Experts of a small language model.
Size: 11 layers, width 160, vocabulary 8192, 23.3M parameters.
Experts: 16 experts in each of 10 layers, 384 squared ReLU neurons an expert, 1 pick a token, a softmax router.
Training: a variant of SOAP for the experts, 591M tokens, 3998 steps.
Below are experts of layer 6 (counted from 0) of a mixture-of-experts language model. Rows are named router (the router's row for the expert), up (a neuron's input weights, with its number) and show model dimensions 96-127. Each number is 128 + 24 x the weight over its row's rms, rounded and kept within 0 to 255. Numbers have three digits each.
Before each expert's rows: a language model's description of what the expert responds to. This comes from a sample of Wikipedia text that the model never trained on.

# expert 11
Concrete compound stems. Short concrete nouns or word stems that often begin compounds or take suffixes, such as war, air (stairs), water, car, rock, head.
router:141144110119111152112143131133134120166068116125116132135119144133129168155166128159118122117203
up6:115115110144157135161103147133145093122123137114176111128089122099161152135150139140112102104142
up7:133112168119174173152132163121136116171153139147102117105109138123130149142125078110160100153104
up8:156114091072123119093142154100111125150155116109153096182093139133111078122148107095165121109121
up9:093115122118101118140139111138128101124102170167137104122128186129129120128155111112155146118158
up10:157141151114131138164081083134118089108128144116089151138100132164112112152127175105164105091100
up11:175117092120150085151178130138107146139112112082120158130103124110104168130134117137141152130135
up12:085110132097111113131170169137142130149133125106127098091114165112103104120136133091128119125105
up13:167131114153134069109137130104160134135130129107121138143134130162116148165174105097139126105166
up14:121128123128125124157159120135118103104069092131150152133108121120157151126108175126138137127168
up15:138119135113123144105099097136150137177141122074132151173130110085071093151115152140119132116133
up16:124171166113118119137094113136130103119139130087143147159113115072122157147159157118131182109149
up17:127113136107110157111150156122118104156118113138148156128125103089120119140150101153151159089144

# expert 13
Non-Latin script bytes. Byte pieces of Greek, Cyrillic, Arabic, Japanese, Chinese and accented Latin text, plus odd mid-word pieces of foreign names.
router:124066074112103136149164126158115102093118113149162113120156089101132125103119137149102132123120
up6:126114126107096154106137137105146127117101115131115163141112101138205156125131133105138132137106
up7:110125127094105147144079169130154133129146148089141095090126109111164093102084153108095146175133
up8:143111127143123138142140156170112068108129145211174124081178152120122165131172075151113132147119
up9:113101129142123096140152107105122093143098136108125170121149101080133132115108104114089117080130
up10:156137110102117160144115115142140117146108145113141158069117106108123179111139128123087137125124
up11:125163145119117128138153134141142108065091104124124136131146156114131178133143145105121126142097
up12:109130099157105125081167120109091113072133130104158104153145131119126173101128105099113151131092
up13:121096128120126114122128147132139116121092102152167144134129117121128136135085153155118133144131
up14:137118133095155110130133115135121123118091168109117140129089109100105055105120148131130138110143
up15:144109161128090159153095106138126117118100077132155129114156099131111118122137118129122150096135
up16:141130134100162099137132114153144130158118139149134104121124105137119116116126137107088163128157
up17:137164106156132144114141108137123144094159127154139139104152108113137145109088115146131108119118

# expert 2
Opening punctuation marks. Opening brackets, quotes, hyphens and line breaks before names, dates or compounds, such as ( before 1941–2025, "Puss", Secretary-General.
router:172147141118140077116112165159125123097112149154144136154133123127087088132101168138159079140103
up6:122155105158126131159107138128138120103161119154110113154108120098156105120119107162120123096115
up7:134123099164103139138135114128121112132122141145141122152168151141135131138100122120135088130137
up8:163130117108153093127165124094120085104113113140101158148165148100161148172104173170145171166104
up9:129108123150093154122117168150171116152147092162145142108147139126138129110143147134137136140148
up10:117153111129117137154126133137159135113123087165172186148156102142155125138092129156139174152123
up11:155130140101107113156155120098100087174119144153133160097128144093158120080136131146105094146105
up12:121111145126102100125121124109119119124093107116156167166135135125109096139117137116183137112082
up13:154109110151157117159102106123102113111147127128135125092109117087128149134159139110132083062132
up14:138132129096115136149086144146105103132122124126125167156126162139138106144133135091132082092103
up15:118140126156121162094147146122155109125120083116119147111136125139142163149157118133150140130134
up16:150099152151127134175185136109185126122109119071170154147155117115121168165134171161162099126123
up17:112139101115088102092116094126155078123159183131142149116094156125143174190107131147124083148116

# expert 1
Pronouns and clause links. Pronouns, relative words and commas that begin or join clauses in narrative prose, such as which, it, who, He, "that time".
router:151136159148161151145107142105114149111117144116138117120137124135086133094124064150131108161084
up65:159144108106115155140155118103132132157126119115136125106167117123128123146120126117120144120139
up66:102181134116104103138131119143135096136086131127119156137115093123130115079137101141145107150134
up67:125121140081130149089094159125122126113080171142145131136145128105128133139100094165127124141102
up68:140114149156137131136136084081096113141110141110152124084133102154154113153105124124123133138137
up69:140134105153102163109126095119132131134114103122123121150118116116140130181102098141153118144099
up70:132110086063097137144147165135108158168116135136142160136150130111150145148118114155121103123073
up71:129156106114114152126118133096097152141087157149136154098168126129134132091153091106116146081146
up72:120097102153097157144114116146111131123142113123145110083079087106102116168136140132186145134102
up73:128113138128069143127089116120180126131110136144116121116118124180145129132123125112113154112150
up74:119089167103149070150111134138110155141105127108123156127155083103137143144160077109107107145113
up75:116103077144145135089120134113163089128142155105107172113123182159106142142118137145125077110095
up76:169175118128133125122144124099130090115129122130132107141099136156082128159143119155184094088126

# expert 0
Verbs and verb endings. Past-tense and infinitive verbs and their endings in narrative biography, such as received, took, won, -ed, -ing, to assess.
router:109133112146131078106155149101128139171143149065126151085152121122150103136091131127131145139153
up6:124123126144172077147123141160133118164117147125139128118129131088158142142102146151176096097133
up7:132124123097113135111167118142128148147080138125104116119137107120163156066139135176139120145132
up8:145106160118113125111186124116114124149140121163151138136121162111110097125095099110171100127134
up9:058114142141134172081133143107145129146141089068131104081144156116129086116152094130113139087161
up10:105148123158132181118098106142149143139108108145125131138157131109142100133067130087155150159129
up11:113117138124125127126148175086162121134118139140121130115156089149132202159158092121168141130126
up12:151126169140120119118103136124163071149142149115122128121171125161076100138147130154173137138122
up13:137118139121108156108151147141134146133148120085124164127129148066128155122112137123101084124139
up14:121111112142056107115156189092144134119129136099121169127157120135127161150128110135169161181118
up15:164127138132147153140085093130134121090129132097084154130158094111137082204166146120157157107084
up16:140110117118118090118123098103177127120089141106100117141101132084153123137082162132132138130154
up17:146160102115124085125136136132127124098139163093137152114130099099105086173139156130154156114109

# expert 9
Foreign name pieces. Inner and final word pieces of non-English personal and place names, often in tables or cast lists, such as -ya, -nia, -ić, -berg.
router:147143179112128107112113111116109132096125115126180164144159149142098102157135119151142157076117
up6:098126142120124115137098102137108162107093138114110164126134119115138119109160137154150148174118
up7:131115179168119126159129117149134126160086130147125117092129135120086179135108139181110132145157
up8:160114155178153117119132158125104124117126134100183098173144152137137133136124131130156083111126
up9:102111126084159122083139129106140131116119107132084146152155159137130135085148118147094113108109
up10:103114131154157130132128146140147129121173144122173167142088122105111099058105150103195156111091
up11:133104158098127142164130102161123174104102087095117107176159102139147119162114102177126134106109
up12:168156134140134116097146123090135137135171115154115169152125145114148162150151120120141184107140
up13:145106111133139125124126093143150074148192114164105113120137112142064150127112144092110130113167
up14:135135145123157131129143133133119126128082131121117149101132176120078127113128107105172093134125
up15:089124078135160120151141104119171114134144155124168132100144151149115127142133150114124108139087
up16:099107146172114140137124107127163127123152174180140131108129166104109128118139124141132149114144
up17:112114130176140139134152117104127149155137100174141152143135115108134108134127133179134143111165

# expert 5
Prepositions. Prepositions introducing time, place or part phrases, such as in, of, during, on, at, before, often followed by "the" or a year.
router:146122100141102093111104119118113144154136138145111097148110133086111139091085157115135093135107
up0:124072152142129113159132131078097121094124094125127142183139122087119105168131142103102121130145
up1:103122161174153136153124112088113148135105119134173150117151146087096158173125087120143173128137
up2:141093127132141092151134135118102170142177124130148096158156097141135140141101144150119103159132
up3:134138099144126135108106146145142146100097178069148124147092135113150110136138104108128136101168
up4:119103102127102109173168152112142144175099104136106110080120129148182140116199101164160116135133
up5:128150140148121119082112109127127144150190160110164135123138155085144172098110139126164143133107
up6:114090114119048157133163115113126128118154146157138149111128158084099122189116138105126100126108
up7:135116086090114119136116118161161127119144166124145082117102116113087140098108122187131099097150
up8:135124125117072123134182155159145157141142121122134142142139112102139160158153090160119101110114
up9:110105137148153124099114131128152116140113085094155152128155146104146107173116122123133118128111
up10:144097138111115103161141106094139120126161078140115151131138146125124124115106155102134107123078
up11:117089122095139144129176129108159114146137100129121126130150129131143129135146121091125134126115

# expert 12
List and sentence boundaries. Sentence-ending periods, list-item dashes after line breaks in infoboxes, section = signs and paragraph breaks, as in Party:, Grades:, Website:.
router:142120164123110134162091135158134108149119135143152174104140127153132131172125122085106081157134
up59:137114148163147097098142116135132134131136069146141125122146078143175115188121139112119069112117
up60:142118138088151119139103132122173129134144123115171193115109100094149088111112118145145094153137
up61:186109091100119130123151154141112141124116210143122141147128119113096151131134143118136119085112
up62:145136121148120137099133137152162141107088150071120108081091141152144145096149099097170118124122
up63:110154134108155098135177108133191133125092106129129141083093148094117113134114135100165127128131
up64:119129130154091121079112156145142154135084130125128129094156126132061123078112135148144111091129
up65:145122130130132111139181132118079143098124134104137147130105142142137141114160142181118132153141
up66:126130136150140141117103140158134151155069174125138116107123098109133121123133116167104154110155
up67:140169134165122128114115147141153086119090181108193109142146104121071121157107171133113127095109
up68:145133170142183097128150149131111098120106112150143159105103131089137130097132137138125120114145
up69:148120125125129128144124127117087071106165130121118152122208109156151103160124147094136140136116
up70:136161148135149122160144120135143139086102122150170136164172127122119119137145076105145105170117

# expert 3
Abstract noun endings. Final pieces of abstract and plural nouns, often before "of", such as -ity, -ment, -ations, plus whole nouns like life, development, role.
router:144123123118157090153157114083146077156108151106099116122166094123111162171145154111141092135099
up6:146141138090099129123140139156124102097119107152152148103145130115107107107138120172148125133174
up7:088076122097065138115147109158110118129135129088141156125130147117177141107145123126155109120107
up8:119135121124069094126097158183114125101121087124148164118164129132103131132120136127100126136110
up9:122122131112127110133141168132162093161096129072146111093121135087091123098128137161172063106112
up10:097132119115137133113077141111156124133152176095138106156162131079142089150190141137152114110145
up11:180130093152084121116107119109147134069125115104120126125163141122119113155115150098144152143087
up12:103125130129122121117112149141126109108144109091108162168108145128136151151108159091118102132131
up13:137140084116159137144118133130153104168101115179127146151146128134199103161169100085163147102151
up14:097132121088090140144155172125144145135097129131127151144130106165114171131128131152143147175134
up15:082110122139118200124182115146117140090138144115124126097137113141131135183130114148144105129158
up16:131112183120135146121124128144161120131122150125145148134132098141129154147094171110110143100148
up17:154083139173090155111162132135091107169097154135114052101145144132138145156190151128120147133139

# expert 14
Function words and taxon endings. Common verbs, conjunctions and adjectives such as and, was, been, could, large, plus endings of genus names in species lists like Cuthona, Lacon.
router:111146102113106099132199141104117128106108137162125106144129130151128085156166146142126164101184
up0:136119143093130113131121139099189100161129141145133119146133134141133136117121128142158150115120
up1:138085145143106135112131090148144101138097098111130151132160120148106106143125141092122126100138
up2:110169169129127155122158140104103139144127134126131131107129120143145092078124164126182148161128
up3:172108118142131118214172117099129100144091168112179129132118128123133122114130162178126126143167
up4:118101132161165150110149185140114135089148127163162145148150125147129155150146106168101141138142
up5:078096146123143117113123143144073108102129125116132106088133121129083151171165160120124116085119
up6:111130146133167149167134146130093096095119114147170131095100159135082104115164123188080123133157
up7:074163116159155149117152173127119120102097113139126121085160078156111129109117148070134124086110
up8:142102125117154144120169147071136134127135102129096117144140102084146067135179131145128135094127
up9:141147127097124140091159142115107139169109078130094134147110157119130172139205138149138120143127
up10:129092150128162152105143146081141119132152097162135113120135141136107171157092184092119136144152
up11:120130130094109108125159123151155137075122138119105110119140088145120109156118096106122141091138

# expert 10
Sports results and competitions. Sports words and score digits in results tables and season summaries, such as League, Cup, Championships, tournament, and 6–2 set scores.
router:051137120179122158127096124114169098117144103165130112131157157073151132160129112128138102097143
up6:095115159133091071125140123110146126137084105111135154135085162107148108141150070140114125130116
up7:108118117104150124160120118108102098103091173084121155124129100122149144037121088151104095111141
up8:173147135147090076102145141128125107139122146213189145126148098120100174180116104106133117135143
up9:163079091154130149158098084160190108181164097139101156118116145102119084119136141133143114131144
up10:138152136198148125146124134095086105114147126130114139159151156092115158140081143131115113094174
up11:161139131137144104146102124105146099148176130120101096113127121133102135136124136129141109129122
up12:081137108117133140142121113078185095157115141117155127090131161122143084125145152134143093160154
up13:135088131123114086148163132120119121124174147172141105154150120098185109174129107139145138074111
up14:107122129180105157135087137131098135131144081115099110112161119147154132135106110134133101068134
up15:113078116189168142189104131171135126111127113133132109146122087119122081140114136127122088106125
up16:171144142124136127178137138150138097142134093148152127127120129138154168132115105133146107139152
up17:095132111135114123137159140163140131118106150137121160153177122127145186150124109108139094136138

# expert 15
Formula symbols and capitals. Single capital letters and symbols in chemical formulas, LaTeX math and abbreviations, such as N, C, {, _, ^, \left.
router:149146148121128164158147115136111119117136134090125090119088108145151120188148117107140141155143
up6:142140109116104104165123168112125101115107063102134105120132111128154152176108086135131081132127
up7:173154087133198117114113144123156160101119141081118128128127137105150130091102108145130077098125
up8:155128138099125102120186115162106137127122143109108136099173108131135169151114134117120169149152
up9:147167152127130115127177110138165137144116134110141159075090148118158105121139140154149111104129
up10:119157139115148180182122118157115111075097134091130150113138125121127136183132149127108147112125
up11:150158129139137118157125142127115138149123151148140135170128125071125134171153131061138075120099
up12:126126106115138164121090113147134146156123112093146135165116149110129148097123129136146100163143
up13:119111148131146169091150148103154131157099089170146097095119122130106130136155121145109156131144
up14:127151087139177145156100138149136115130164130119124136141106154147117107144092096133094105112140
up15:167125123118151157157129109144103118123138150128141089097140099157101098135108139114085124105137
up16:173137094132137103099167138115095114141118138091123113136125132127130153124123096095162131138116
up17:152158134097148116130116114114112127096146156155092133083133113092118114182134038139092123091140